Weights of a small mixture-of-experts language model, trained from scratch on English Wikipedia.
Experts: 128 experts in each of 5 layers, 112 GELU neurons an expert, 4 picks a token, a softmax router.
Training: 538M tokens, 8216 steps.
Below are experts of layer 3 (counted from 0) of a mixture-of-experts language model. Rows are named router (the router's row for the expert), up (a neuron's input weights, with its number) and show model dimensions 0-255. Each number is 128 + 32 x the weight over its row's rms, rounded and kept within 0 to 255. Numbers have three digits each.
After each expert's rows: a language model's description of what the expert responds to. This comes from a sample of Wikipedia text that the model never trained on.

# expert 29
router:151134161047081135128171124136062072150139106173146135155058132130075150125008155150143110129129155105117125124137126104104142142102155109134084166137146152128070113157101117143100140091124127138164149095095130101109127170154174154099078167129140112077120150108125122075118121106160144056152162152070166098130098054131114114173080160148124143131094116127199102199098169114132128177142122176165167178190129117183155128185132126124179126191080133115180154194154090134097065125102134085163173124126106152103129086102127123106111061103140160129103113090136135142083169174098080129126121153063137116125160135140146125056136073090143136130139192126107185157123142106130159101123130150098164132112060147110139103179172115145146087143160156154077158145088122083104147174131160
up1:104119094136172123180157106120123082112184102202147130170150135092148162152100142103111173138098132094106098151124169100140114158115126067114087099143162172067122147180117139139128179102101176085145131098171111090126098078074072121123121153155114110119185142153170119100073132104092136142175201092106166119125155112131147066151170128177087087111118138135148126148130137154088129159158119107069151117134045128185157160174140106084129095132107138129137143097138087114109060136193154126152076206160115099146149150150135115086058130138114127099079162127079110143124165204110165138127152073102057129151143168163164127096169167139112107153131128170151142194167119106152105127063093153110140108162049164107100168160105090140134156136114164035164144166116113123111149115135088
up2:122171129130156079030121143132153098118097115113095160101140158153096115144124160151137164103149131109126107139127152171106049183076128097152114130123170113101121145110178084109154114086166123124085094174127186092113137147104157179134141169106121165171127172152119178118106095148140121154079084204088138151103138083140087158109151121125191149122127152149103058111084154156069161193152083150185170149148133065145071207160154071154134127147095057126134089105050109169097089093184132133161163083126152142138101104085106107130148141121165153114099141110109141152097136147120138126218105105112115152126062137127092130053128066121110097095138132163114111135117081142072191116099130159131154127123065151151143147166166126102136116088132166155168101127170155123102117182156103
up3:143140141138108137145132098055155137104094110116171144041111123165094105108178102098116112128110141156173142091152135125136101106083159078184192113091087152101061070149101113146118114109129101178156224125102122107126115128134200066134130168090161111127058078084182123081143101156166117068154193133108130089173149142176115142117145101171097124167124127124133139122138139098186162086157107137102128063191110171141162144127135160133149098124184118141156102114098118075107129140076108118087169146154111114191083101097139141122149097160117107119084122146118212140152137116089157113134189100168085100172128106160185119149114173129187155073095088143093167099084176121110124120182149142126139081104104137097129155160170103110125129055125148170130205104131099105118124109167124
up4:163164102080133152145101107095089126117135155142122167165096134114126142116089153160137153080156152151113141140100148092097076159087032133141133094184135151089122151124084132172160165123172108081112166133134122134136114096147149180124117125127063125113104230175148223105172082043129154102075143098118147125077131103159151135109134127182135116086138103149133139168124116097088159162118060146171146132152146082131091128148118090130116087155125091178142160154159179083098175151123179173094077106078142140141137066110126122180125105105119213147122119117131089113085100120175126178160099132170128104172109064098189150146133101146123112189095161105091099170077106173132135117060086186140151098115125131138122158130145106153157119139121118175134153111099059186146143097096166
up5:128127135099091138093144087141136111144104132153144141171112111108090107111120156099101161160143152123079078143016159155127123110122094092137121121097171114160092163170121140111136121158072144157203148099150170133134114198206141097164097109150091155039120127211127121115183098090134185157149134133102118034096130166188112125182141096126132130115116134112088120171100117113143158130105104118132090125132134187150134100105112176102171185141150122165114118173123140131147100120136109101135129107157113146112124143114108130149088156174195076135131123096130097068146133123151197126136162097200135113115118189120108103117133134144085131152114073158111145192124112084130096090122166147118161111136069008083139174161124155158193098084126052149135120113143102161154118058088119
up6:106143111091166148134159100188135189198087142188101108138169151118185100144130144127144126110158134102128112150107183121099118125129154099160129109155105149141157116142146097076133137121101165132079139089137130135093173125123155133156114115090097144033103141126154125088174105091131104140154134118077187098119070131160165115112213156142113164092116153147112162119114074109122173088154113136113151117126105182075129113129104107166135185073137108113127137123117170184141131103101107215098206132114141159109218113041062142077095196200179093114116177098133102138108167117136195151091147129106098130121088083101142137123090132157119169123091112135098151111092127110129122059153129135138104073085159177083120139105198134110153126145076103151104121082136156134147119086173063
up7:153130189098126065098150082103101076192114094056164101181137105134137147134122150250102157158118121112167108114113086145131131092119139082119109147161126124119071114111148105118085094154162075115136110131122153079074120159117158150159092191080166159138123126114130094142160126168082116137198104142128095106174078090161133129156113120129091127098188113127169101173137100090121117167148147146114150110176136169150201121151144130126141155095132116187115140151147134124147033071121198081114104098118125127121142075112142158137088093104172122103094169147165111151116131181115143142158126137137099122172134152097149168100175144144140090106097135125143134096123200129098138088059116128088139168107128090077195086092076099139125072157137169154174089159132145093110132231109129
up8:124184162112092146208141104155117067133143097170132133161131169075169176135009077116142112160153135165120121176114167039158137146143135133103125117162196131099180147091106187099114154165097140085133145113141118123189137123177084131125119100157114099138113127091146150092090093149106101075137140112120112104151083137106106064115069149102084168061042097178189124140126085137180124085143143128143180154108146105126142129151156092156148089142106145091113167116157093114147128108124141164126157162167151133140112090164147145117149106124168101120113151146163116161119088074164065106173141119123202074098133071134097146093117080147114149097144061214098110163138189158146123157129118129077115126157106107117178124135148150155153085164106115160100106130136086096132088145172149
What it handles: Sports and biography nouns such as football player, club, coach, season, Tournament, Summer Olympics, and the = marks of section headings.

# expert 61
router:054124134131105133124128144125131093111108091140121113127091149088119199128100136087137135116194168137155090154073113102104100186081132067129080150128058106176126153139121101191108147098150088134192096066089147122089180116102159109165090135095124123046150216108116135137144143158131119091143155133122141099126093112091091111186096123167152172138143135174194139141117113100145142137128139128135125166116159185183072133141158146202114099117108076180139122135119139188147116149100126065151108170103075221117182122108138165128124063090118108158108105067070117169111162125068113167135132150113128110134159152156128175146114102102133081197149171123128170191122132088099153127086115176145086168114105109102107177151181162099133091151154140121080135137154116151105179128101164
up2:125087106135117086206089105137140172115134181118102076148151176102147164122100148140102113155160121088103128178158143131144071210132100131135132147133189135155092168164124113144103097130069119126153163094157131078122093095187125110092107122101149110143090172174107157130131082125188121174171180146087096153061143119122095099118157102169077115225130116162142088126107087070104110052115139173163109141134112098110115093109080151164086069144153148215133125129136084167100106140107121156119179083142169184177151164143102168129122122132123151126195150139111082129142179044108130115111118094141121144102096111151139165127091095120151041164099153107162119107097132108112168200144096120156137120102151086154151169078159121105133148106154145120094094180070125168126154087113149
up3:180177126173147114081135163100094120164134118095143105131126157139136093187137128138116088104123182139120100051093177189175078147092191107140080152116151121100121104068110115147114173107114142066082061081134113136083123126092125189166138142064105138094121138093123102111178107096192132117128109104126134116158176059201170131124120117153090129132132114148179089122134154155110184100141132187129128165078158124171123139127072106137123212090117122059120107094102116138116171201113123120170123155125105119096129129118102177051131143127069123140176142203081136110108105225150099134118125096120155094140081159119143159104132162157174141107134125097159090086144146136076104137129122132111119107146112085119185187162118147083090162164147124122084134151154160132121085140201121
up4:099164116106156130168116127125125147051089143142173120090191199064139203145080079058121125140133133133146133165082144104153175163131119121109088114145123188122124098073068155096127115183131157102179182143113137160093175119140141187164160159109117134103153124176111091140124103150057086182123149096087133124160115066159127141093107164121072169111140104136169154131138188095085129165125154095151157202123108104178184163125079086191120130135144067146096123118107089169112067136114152173154116193098127132157176152105151137114116118122177135124104187164114123173156035140116110127093164146141106115099069174163116150183133123116079132138134127108119131106106136137108113144117128147086145063146137133131093150170116118144144088143074074137092156110110064070140101110103107
up5:135130155091160077100107153141084133088193135172114152164130092159075149148146137112065122124165174179117102098095157150116149153127085148176140087101085136114095090151109112136133144154146127135073134124105124105176151132110123214193138120140147080143124142096170238122112104137094133104118100133118192068128120138147145121100091108124131116140139128111122126113118146115202153123107179148129123129125073137096114109105159137143188119105084124130142128023137146139192080111123106142131141093122113139088122113144179060069158205131120132167161108142144185050132127154156171121099143158084140168089126178213188144155131158122173159103166127138132079188112122131092118152073122145118109115134111057195141142071103143144132113076148156108134120071132125096152064100061129
up6:097119100139140153093125148124095130200135171116142110177144078072182094127114165057145093134169115137074130190132140091116142115107101118152076152126155123110146153141133133111113092115150164128145122123099137155093130114121083118139088163101109136118123102158152139155159084135058089117131114086140146086079125091150072140121120131113149123128185161122132132203133091183122132106111171052132176183122145106130137158143188148154202127137159129148111108160129098065094194172095110135164154164124105191157142058157122094181119106172142120139079110132125107139134107111086159103133150136110085161108103144128153181103166078085086127084144122142088135105038100104063129100116130148191114138139144159125180153157161113015085100126127086129158168133107128029147131190152188
up7:047139083083124145091160137150150032118116125074104087134112100132120124160142086161111136090183179130135152138111091064089117128124138088162081120067160152165153102114108116187103134080138109146106165081122089171094161128084184091165196161072106098094100124136118157066115086119147174142119155130156225081117099100126069129128142123125162147149123108168159167150124125162131218190119123106115186138090097098130145124149113146134145119108171077073179148112105139132140143100129067128088126106130094125173136123136141146168140166139119142179146190132100129155140050119145136082146103107122177126061128132172101104160170125106096120157193184129122156099127118121158088160164092155098157164139139128145162164131134119121080143147112123136167043084088131166085111099094146
up8:073139105148135131132114104107113077151070169123107120172158116136151235095085150170100128180123113139172105165155168160116157094156130130077198138084074127126095127164113094140096140154075119171094158112130073106110169127105154116157068108131050158091186119117174092129189145140051102122118144125158175117189137089144129123158155128107173132116113193146146112131171059145087146126173086159109118126137165165142084097133114106132076066116140094115144138117134144184163206099120093097172114168137110092165155191097134097112153096124097144089147135099115156178122108105118072100174152141114137105078163166146138120153153183083109113095068142118161178116092115108120152210129127182116080137114152118146116067136105110166075152083156142106087135153114165083155133131127123
up9:089154110141070140101121104123139097141176129145075195162089105146096126121122119144172121097093151066138146084135152130185097170119158126180170114125176158116138109116121169126146094142128119136117184111104123120037136127095090094105116099105145160106142128095068142126163133106140160077127107098131110103130119103142148127119092105133134120142126147125105144098076106116138163086152115066115144058109168107149068130136105109172112173109173120139161114071128190116160141126132147107130189197138106135171138119119092172054147159108118148151164128106103155136086174152084104144097153166128073063106163121143158158176181107194207165166113129133168112077143169092101137193076173143104099152105070168101122197180120168160103137184100112158065084167105098158136173148055182
What it handles: Mid-word pieces like et, ot, it, often after F or f, as in feet, bufotoxins, quartet, Ranjit.

# expert 43
router:090107129119116128157215182135097145119144125149134098136127140110078120170100098126106101125170181136161099159087134104047125123072151073144125170090126184143076186130120112132114166156086056095125129088115109106142175186061158199169144147127129091129128190065140142095128119129157104132176120109099109112121078158138080093119066134166126205122121126122152116147188134105166109149177125126131140139148155143129139133102184119151119084198104065128161120167103111139194130145107119133141154137163133190100109121121094161119099089085163114117138135089070146171155165147127114108103166204093100120137146143110141148098137072100176097195156149130034142174104103058144115128082186163113105139109104127152104120142211149096169126147157134075095117099154091098123127148122151
up0:119075202064125080154162153105144141136131122115124132180127148151115071218096145123123167124114140125061082174141051136137143146164120131121133178128145111132113110103141129131125113121096095063146201140118123138121132194099153160178191161175094099166133086135158138148156144065159113063137068145113108135074185098153112063138052108139112127090151108140142068123166121167134128109112068144165070145118175116093160129123131160098086058082127195180140164065152143149154164143107181082130089105116120144151152131140088111165143153107144111158163115068105162147138193087141099097164123098196129121114161143138115107083101158149143114179105138198167144100161097153078120117110152112123138133117135099070144100122154087094154119092106167130192088111096102130121140130138165
up1:096122095119110102140163193159148060122143141092123147180107137125116180154105157169163092079181165073094161166063152125149137129146167147101152151125097131110175087159114100165131142116095126184183129137151092155146151160138116160087188087191096123063108150095099137105070100135158072144165134083132123078112095157126083092123076137161171152164129108120108148126124108137124106101161115100179122139081099123181135125138096157100124113175074095160104104131108082133142129069125126186088165154142067091153201103085083183075163127141141109043132166184076105147111178145109105156134137203060121149167128172137145156189120142148092129131068149103081125096125120110136161139056147072162162107151171136113185129156171129142140139096161119125116152141093155113112091116130104
up2:169143128121138081200126073134105158075136104099084137141146112081184132165160105119102185086150162097153155152146144146106137167138159121204138108075146115165082142130117112089046052133106161111145173121099144128158150128086142122102102116121121107178117175096115120146107169073139114137102110117130184134145089081154096106157174145104214185148139123162133144168158128137174124135124094135123111150169095095137158047128160148118100136146114141167060124145146168145097107053115086074176094182104115142097159090145111142108100047146117088141176139146110169116064152164136126120129138113155130230135121118185141095119185120047130166129118142119092136128102096091143125090136145098187147100103132089118112120169058123108151107191111137139071106178124170123096140147161164
up3:138154115109064099192130118150157210120132130127103130071181150136135121153068152132166081124190157152121091133106109133158071134127183154133186135067160134141106084136077125093147142124102127165080137085082152142159099151120070084153128082177117120148138135100141139023196176087138130065116100160074116131120122152164197133103128095169166113108152141138101140086090177154137160140090101039111151099148171124170119111127150150117167131124113140134148095170125114116122137127128175108148126178050091083138168234069142109133135140110180090220117132162141120102148098143132139115141132207137107095130167143125125086087131204110158148119134158095043099126092127083126102115130110138107135123110093112107112122128116134109123118127161136148135108140074143155133187166142146
up4:106174153125110160138146057095160125132119092101055144126148086115158132152113126115087166155137142150167142108169136100101123160098117118205131191192174144122163101101143132107107158144099074095181177094117087189156086130157157114111152149196139127169139117109133169120100140119122074076188112174127155088085142101127126160116115079122101096146111153126130139137074148121079180075165099131147174099100140132126147104066134183114109124178083059133144110135187140172124093204171120093067118163101144169140118141106120146193130107165149101094126092117126155107127120161153099169122136162085155149075105148142135152176126152115133128097065162115107115120121163111135118109046113105121171019065117098116075146152164133135173101118176166079130091100168088105149088131183147
up5:072093138130160189155180166095115139101101126163074113178159093120149096137124166126139125118118153131182161147098119143079132106139137105132112163071110124132153187088116125064062124140142140107137134156102160143177165204145217150146128138093148108101147165102120176120090124170105101116255092150111180123102104115135111067085128137136123152123164144096146142143164062111157096135126159170132128122149146140083132161117137123151115059109150135148065114080183143114127130092138097100173134098162115147162108055151096153141085103132149127132166157136122146124095166102055151118135141225081154137140082123096118165098140080106176124147150141160114152153078052137146183178112048121098099135161171113100079095134130181109103082107081066116108129113147109137124156155129142
up6:146147058176055067179155123074059124102161136120173117109150220117148153122052136138118114167117136140113076167142155132140165115050124138058124181139080114106116136112143105134096156141069169109102107113162140124135166122156147141177140150055129081168145165098138132111148120126168161124104130114145059180140137165131126090087134185175125061140099162144124148150094100148079159132115148154153106171091138083142175137150091125091182165134095114090094079149113107146151135114140139033094124143143146160134154085120123125133137195109130116165094087105096101132083179129104153189108119158149094132117157173112080166192150155105132113142155144155115105131133129176132109188083152134120101104039147132070143104120183173108097123132153125109142075093103154166103180141102119
up7:138144153131150099133126142131110084117155140165116059135109158112088100101089131166083112088212195166170151029178163098152110116097122143188149111092124120155160092131137118182125170176085145142146129124093139154151157127117114143130108113172107118107131080134113086089123147168104082119135135080093127107098138143158175106136074160115151092110134118155177110110151142147161145157205119134117119121131185113139095098101126234126143116107104110122121112131174090092162142134148193100154136136111107148145097095113117143149132084155080114132162154029133153136127121139130136146047204139098069179133115149091119172095075112142100091134112119125025110131124120119111114177083168114128103076165193141113102187127156185125147107111171133178090136099172161109187161179099089
What it handles: Inner syllables of foreign place and personal names, especially "ap" and "amp", such as Itaporanga, Saaparahu, leaping.

# expert 44
router:095090130088103164130120142076156106078123128128134103163092126079104176134085130121144124163148133142124096168102161103128128129074146108205115164131095154161089150133094103152076151150067079196144100077132130105071151136098171132168095164065138128136103100104102122124177174110118081127168205162106130129122122105146099130127093141106090130076100111192138124191183108069147145130130100141119170175124159188174056118139115120130104111108094058161135192179100120147128132149095125080094141131094135187138169097095084156083103103118129164144126101102139138130123190148057128131204163128153134131137139122144128132110130120131171129189135162171108138110141136066142162196130188153099140133125092126169134081157143161129139067164159165069043175139089093068103147178125116
up0:113153191108145163103104123128144199129106099147139104096097114140125137174118158158130097177175177136139118115157132113129140160117137124135050151106107164137120201133086073132140167102142079137137203126111093092135140130085164157092112132045145111142145124122165177112146117112161128076157087128133058100062121190127190161103185127132125079171123122131105165114124125154097179166115116104094146070141143118111083133128158138108100145161139154116091084149108172113140149108151089103134125132100139133164088125212094148134158080121141202113132075084178116110181142113114206098121117128110142123137136024196132098139099148150110167122158115107164077131088146097130124169115112159120161105099093113167185072157138124129145172085185086122048116080154134047108131180122150
up1:111106103094036168115120146138147128143147153099102082154145135126175130158141161128101127095110143095156134106145131131136134095168177083137113125182128121154164143167168156102170130188120145141102100163157152117088139080184198068136163133133122110059129120094130094120186157109062067142150132104127138105125083118137095139125127136190138176110119138133135145053140099193147144096137191164095133144075111126103168152179166093090112150134182122133148100148133136196110134110103088161144144143093204139032067182104151104073122092128168113112063147146096117103144124138100156169132117091102134079170106116066080139187116144142124103128169142132118130131111107185074093115128137115174085175072082112133174129104140121066097116203149138176060078135125095177116131148143145
up2:131070104136112123154121141129096157082110140072142085181128127126166141161103166194106115118184131113120099100129151071093125119118175127123044178116123120119144163106117123127101114155177081114144102082122125062129148160150094091133101070143159095114071044087147154100112081107096107167138179159143102108099164117096145147096135192115219138134121149138125073211097116145142126142165131150171116128116112092051216178146140157104176106055145148149126112128173090128143102094105142169122124149139154109110085137074130143142110083146159134114096177167127129150138067107122129146133120138152135129144103117062182154049150110090110114162087137144096171184082143116105118183161183142135127133102153102170167110094100107165109205157176175141106125095131171116163144164153166
up3:162079176109130098192101156162087189160130099125129085097150083073073170104119063083136162136111114143125175136110190109094137148139133085128155080113126124156152126138104099141134150143117111083135128139147122195140117095160137106135114104072141137129148154124197080142121159140153118140111133100157064131132101135154142132119123093140125165231106124127107153141134102118146136123149140093162144125231085126082125157141158088117133076182140147115082113164188132122114103151165090138102159142131138164183165123080132141125125102139108059102131090159063069173111064045128149150114105120103167134209121126054091113134160124133130134156121094090138133138097098100122130034131163162138072164149151180122153125131191126104109079093142164087177131157204102074102098167130143
up4:146108124107106135133137136152134110148131169069155122078129180125071157142150106123075148125092136100131116079120158122141187170151103131142126171088153169125098108208095113161129124119144091064070160102112147137106133125123073151127173156069176160143104175097128125159172095118150098081191135111136094096140152116152118171081123126122080137150186088180149130161097084155120157131118115095110116167099166112065080132142088132099113172114120123168072111161120119090123168149088182095161057145155188126159120137136105117160061074107076147103146087151109108150107047183163121161180130035208128121108140126071093161148140147187165185177115111144112146179112118139103147092152161119173138150131123129144127179114087070111112137134120133105183074132148073159116177169100137
up5:129145094124100162149143161170050110105130147076145132107166145127181077197166098162036042060122113122153112128091143148089141084137197170088178137096114156099110144142097176113105140139132032197098160096174118103193138168149128122133166144132127172130135079153096124205111097170165165156114127131138138123141133155099127117170110151096101179114100132179133150150118123140144116119177145108177140161128088183107109093165059130039108100064173114168104114125157107115126152160066113103104109182109080132077160150113099171148088151142119124166113120113154123172132073073103145124101100114148100122137155122093087142090157136113132070132189093148149121108090127151136147129128169121183141114128132133128101077099118168118119115149214155132130156095092109109121098163123088
up6:113167101137118077096151118086249166108103091165150109161135120134140106118111184116204131123112121192133133092107094095125130085126119132129071128100133150130118135061091078087152145105212137158093170112143095137117131174125124145136076159122125102110146157116126130073124120123142132066067118120176138098169063117092127100084184112145110121172138101094170156128116143153089164078122112128103172138063136112120119133076140118110172094087132152107100150184098121112080169153143115220139198109151083134124021078139122153127131171181153108121169192077212117120121187126146108145116126137107107152113142117098114125101093170133196107131110110129120102143110134073131175120099080174116132129116140140164142141095173213138208149142111146115153115131134157145112132139147132
up7:074149139142155123108130089112131091097140134124163110116154218158136172129121128153127056084165134191120137122148104131124128100184112115070107083120203187155112101142116095129134105104122145130167114216075118061132138160123148225141169157126128148163121079184154101124149151102133113118151108065097126117103087035134131086152135111137110149159128097088101086125130151130090105135146134094090141118171091108109088167122195189106159141157075137137077082146095132090092122123132126101103118100097156106190198142132137140127131181133147110083116117151131085119153132137126107130120078138175135120160141141171209152129108113145181145072138132128099062132145132129135159160173190200078083165127122122125089168195088109125119161130201101092088117113097176156160130111081109
What it handles: Forms of be and have, plus adverbs after the subject: was, is, were, had, also, to be, and the -ly in Previously.

# expert 14
router:114143157078090148129174174130048120118118065147144112148118152109100166133065101139118092145169117128171120108096129129064116117126163092142104148080112164116096186170124151138133126043120089127186104124109114135128182123127146188118110179103154077124151139083078121118188191134120111054122171157117141094098116113130127079166095181138113169136120076143149112152117193123158148178130121144160149164137099156229130117174142207129140107139079127145140162143103099157121114144102099054178151084138128123125183119115104184105055111102124182149152132096119156163110117148115068151164130122122145125108132151128232144105126166087182092107144154119130138151096147108030108110133163132115117138083117143128117111149143148123112099171194196113068156139133103088081155136134123
up0:054151143135124099178147119163097171151138090114162109116167108158124161102071126147141129145170118157154099113081121117121106101120148143148164081114122123161104133129073091179114077116117088125159129160168146126116144108183177156102148098128124084071095075095168170143122162114120167137094175165098141093165139161130110195099121206111104154122105097145105120194119087061118124140156076107112086106159071090183104149176130109084118121125099104165119172106085136155179141101127116111074119114074155127148119175126079168139137182137149133135139104081109147156143112122114095089180175056172115120151068136191193122066122198116118177130190135073093135167160154093117116177140138072142165118102138176166071127145069144141089115095126131148198129157136106089096137121180080
up1:089129136155147178198167125161066153138126128097069129117107088093113126055080108147097104097077153114161101104123149143144140110114141134146138098122154153233130099123133112133087080113147177124137097130169134069150123134100111118085093123136188167158104148123139088095174150131114147133121134064092144106152116143157077101132114143066135137107184122151098145098113125102123176192074137145123107089162165079141116158107157120166115182169138170143138135176103112156123075131168148088154109119177179100101136112160078089079114130101091121140117147179101141133123184105125066186160160089194165160045139132118138138103140078133169158170146120143138111177139099114142166114138076097111182116119101191216122119145038124152130119177156119105073145079174082152154125081126154
up2:119100095112122117117100081118136100189128192123105060133099143158143187113110123099113126136107139096135132093049086160146169079090145111104095123125164111124143178121107169181134132131101100113098128034072208176058087113084124165176110161105148121118107106101139125187149076124130107141115177098153078136156174068124122068159145144155110180177144090119106145096137188093141175149121130135194134134094142077153155120119113106160140131079155091173117181115108099097158082152131108093149122075130126166119197126116139204131062103139140186066140173139102075122130092171190189161142139160143126184162105134130138162164134153130120107100138120129128133129071161136128071051121108133141109156184098151100136160087168091157130139121075153137121137121078136173121146121139152
up3:084150182177164125197158177165153122122130110138132128158140127106113124085110129172122144136079084134165121154127087102107155093126153133155170133132137156173137102136163137102115126101149066094131132105168121111112157116047134063156083164094101110130122118086113117130155080141129130087053072086118086143117129089108126074187123172067109157158107090220180151094141132110153143150119129158185143185063116108213135110096094104092110139122137130123125150153093161157167071123136091087111099115117111146103103125076106157145120063157155149167187156150123113147182163124152110148187118176195141111208094143100150117137150143062142137212135137090120051134122087126106093142145104143158124130083118111108124093150071093119142156152092127107156067090112145172102130195163154
up4:102119139122127149125159147133157156088181131135101147124121099165243113110143066113108111182114133155117152094150153049150136132154136139125103157128158131053089115099210125127136131076139067113132098143157093138119113092145101159194123137125138146180134132048109077158143136135135147111157153129114162121134117135179134183142094155113098146116109172162121140139146148114126122099147111081144101145087130136080095166077076117076112070097156063181148101181148127135129133056087104117134104127106142115183110141135154162095061118149127184105165131126121176145156142092191198097181067151149126096110100127100150123146135186109137136159141158157123180052094105116171131171096153152083168133035146141114113087089121141082133069083163100096191081092132142162092120130107124
up5:086098114080148199121148139166142152153132154112081147106107123073167123175114146126109119134157133128107127079092160147100098143121170082146107125128117125206162166133140145169162132102194133165095174131164102132161138162121107111135066189095170106078118111091166101116116164083109144103026045145074087147145104098109131105104160127151130118087160076093087087077084182169172133125146136135105147140107156176145160096129104109155060103162162161096128104159060134183143128152136100037049094137146187120119207153067120162105082141125092162193115111157123071132129182131129082123122132199143121119076119153131100120160156118181160108126075137124125151141195120133115115094150111101117130126113158147135122153138138111105172153172084112127113170138137104157160093169148128
up6:154115126101147107151127113111208139055112140153141113098137114151196115108171182093167152095143154086147128102176135165110120147189147156146104122129175162094158114080074105131171170075128124119113140106134125131130092154125142141083136164110147084200150150092071155113143117152132084127143142118094144141153183145084139126093116103107125112130177079113151135129132103118130149147131174123120130165136139117091148144095148166094140098119172119207073061138152069072162111187130126122142119050159077136197161114161131161109138128134153025147120122105164166124137089107071108097120175141109113069128135090057160109145160182154125183130150186114180159145074154096094133120147193119111154093125155121103142081154099168091154060086113132132129165049171132128064088126097163
up7:097134164132119112081160081140116095093150101132137107141100133135108142158128167106155085181137074139172187107146152126152123152115093095115099143145124156148091103161121182137128163230089144074161129101121105094120141105155178118175138135173108068146161098106153126124104111121057148055124142169160159133109151133162159153127109128188056125117136085129116078140151120115148145125137065157210179107208173155184148093104176137137105086109101113104103116139107163119041118122179146062122161155101169058127140144147151162132087091089042193117132107121135112131108129094101150215100105135128151079110159094170121166169142101212123138133116113147103136110156162085135153118148073076089130123142137164105124148114151123153095135148101121108157128146110034114098146174134117
What it handles: Nouns and adjectives naming a field or sector, often modifying another noun: design, business, government, industrial, medical, education.

# expert 8
router:093076115139122133190175178148152101076156123102184089151113125034087177159082101093161109185116148122127092128070165081094132137123103100171108144148073140119120152123113121185062127153112094122177142077147127118144162157127102132138083159116171099097109114136087108122196200131108089077163179176120135112114123126086119071141122166159103144116101117140128102142125143112141094158117136160113106163140164129153082163124105171110134107149062103157140182190138092130153070140099132124105131135095113210110114105108109178102085142104149178150090112079095164122124118128076150163151164143127082098133137140145128155146138084108140087194124209210123134115137153079140134186113233145112154167123110102101093131142159152094156126130152144107068178155105112104122206134117149
up0:105155112156131098114153156103132083165177106101144116127110103118150148116134105173145067154084174077135095106121168111101160112120092080150167169107146125139091111119180157093059146150126136127175152017121135154123113105100138116157165181122096077101110113159126090148158158101181105164110194147100070169126137093118116150051102171188131150088126177122136113135097127067102118161100112181132161041166120149082147129099076109170127161117094125141091164174148124092119122113157135066119133151126121126086164095115119179110132160125156184148101174109103123176190173065110164136188122140174135120117218105100136090144111149142137129153162139181092093101112125104130120150095159092118129147160157109178101136071094162141137148102143081243136160109093108106120120136078137
up1:091136127086150135090154146128117083124131122159124122143129159157129204143146145126107108099076121098135098121145095119107118171129107122100136201145107157172203123132145140110153085116170171138119111156193080121136139152128121115162155129095123088074089160117113087138089068143126148077123125104153099071125072107166134123082156141137150114160117098162089157078078140211186139090165147157116088113085105131125140203114084156219123203157126132124092152086121157145112150133134166196120122150141120139141188100088109130041074178168180110097182170136146091056119123112149137188147147129174139101080156104122109161148145156078131094074093088140101096151089113121103063121106076060118117179122126121122118152139190105134100215124107137122162154129139149145151104087107116
up2:120087074142156152181152160119142166049136165123081099133147135162125132124115075125119119120094103115143142150099148116164153126108134129161141095116076184127105206105089133115171132110114127132137115155157088166114143127148117110117104085098157147100100132101084168096091146110132199118126224074119151113104179066102147111125120061151068157098191147137141132163188155109086106185092141141100116162087180124119138080108074144096149097144151136116168131133104069149152065189081121104128111122120150177160131115155074129096157122147117126082152130121134142156156137101122158144169112116118052151128040150136130152186104084075146184102107162211078141143157103153095122221153138125137042115098126110110151109117183146146137112131180168141175161073110145117107113173106154
up3:122077097063183149154147079144131123039085150103138090069124116183071115115199162137163124156152139121113119117091118075182113135187080145138145127141111153146115169135105081151175142078122157099125149177154080120096184159121138073190137112111162152114079066093106165173160143134087153115101162146098128142114106099124110092109132105139127170123157090128128215110162159113121206115109163095100110093079146118129147145105137126153155165107149078110116102128144133081157094095127099128103095108132142126222085128148118131112116106118125068116127125158153252086052118168122136169126140122124066132164133150153144166121107136131100122164127119161075162220153105144110134127079137157138141086161079119151109105180148128085064169106117182146146125143128139153103127172128143
up4:112121146144109076175139159135177070132129106150098127134129097137131110094088146079126121182113131138093164109073143154085096150135162100116148173145118156147169204145167119159126158172112100118128108201098150073090137137122108098131162125142092120111117126127104110181115132195103119182079148166121122078112115042137109128052082134113148177123103120148157157127105140082146132075200104126090120124136173153201117075055049157150173114174019114108117081129103167190155146150172141169124116146129136157126161132153153103119129096140133178109083132052097107126113105136157163125143081154139140099100141163112194130121141060169141112198058100165134140081129105177135113121164076143087120127142095126165131110124120136117145117205106113097147140181119120142183106108096133
up5:102145126167126115130132135116081075123139148146100141073136103117167136108182092133125095172144065128126147163097192188107176111166123104145171187127105133135104108117112145208120138060170088132181119157122097154090168107145125141167176234091194126149132138134117117124153140133098137086128146148086193145057075118136128062172105138145137134093110103144119130114127162096103105067158194206119116133119138123194115121109109123168163144089118120129079119095163122146117114170134155111174132099120146128122246114123094154142158076152135121121184102103176112129086124089174113117205115133156083133118117165137131118142062110148099142128147141075142143086072173103080098100112128127106099161142135134091074151113108143146092083085179117113115076146088075113142161166087080
up6:142128154077096106145151126163145132141142108154130092145104123122105138183040202130165094129071110120102133131164110085151143176158186127098098089166110108093158165128105128126148139145070067099110149160126120137120145159100112084109090193193110165132169140133119108124123081151128156080129153134118110146111143102095174133173092150168172131177086086109136156092129103164117092146146146154118116124138111147108174240167147094096127181154095144060105149119161087085072119109141120134089114142097069191106064120125163083130123127133151143108097182124099086126135140150087154125148154211109115113146162200028103131084127109140086131160134131108076091134157156178178197163121113178076107113141134090144132079126148175119156122106185132138115112095078154190144152087125141
up7:172155103107160111128158127083119155122119099128097151191150154100152151102102171134157131147165130106146091126127114119174151121128110154140120108101133142098147124122143134183119101129125147140098161089113160146168093143044100159174066107166087123072123108122121166128121084140127077106155179120118127120103105065144152138110079130120087124209106128050118117119133163189133111105150183111118137111142141144157087173067064098152167121160093156106150126155135132112092122130095049154062124171165111116161128144114089095074154144136114150090101123104102095204191131139117213108136053171147138095155098112093122149161164180143132084184135135107170129127137121136076168187131090171063140087130108153107142059067178170167204114158194133101107136133146177115084112179138177
What it handles: Relative and subordinating words, conjunctions and pronouns starting a clause, such as that, which, but, this, it, not.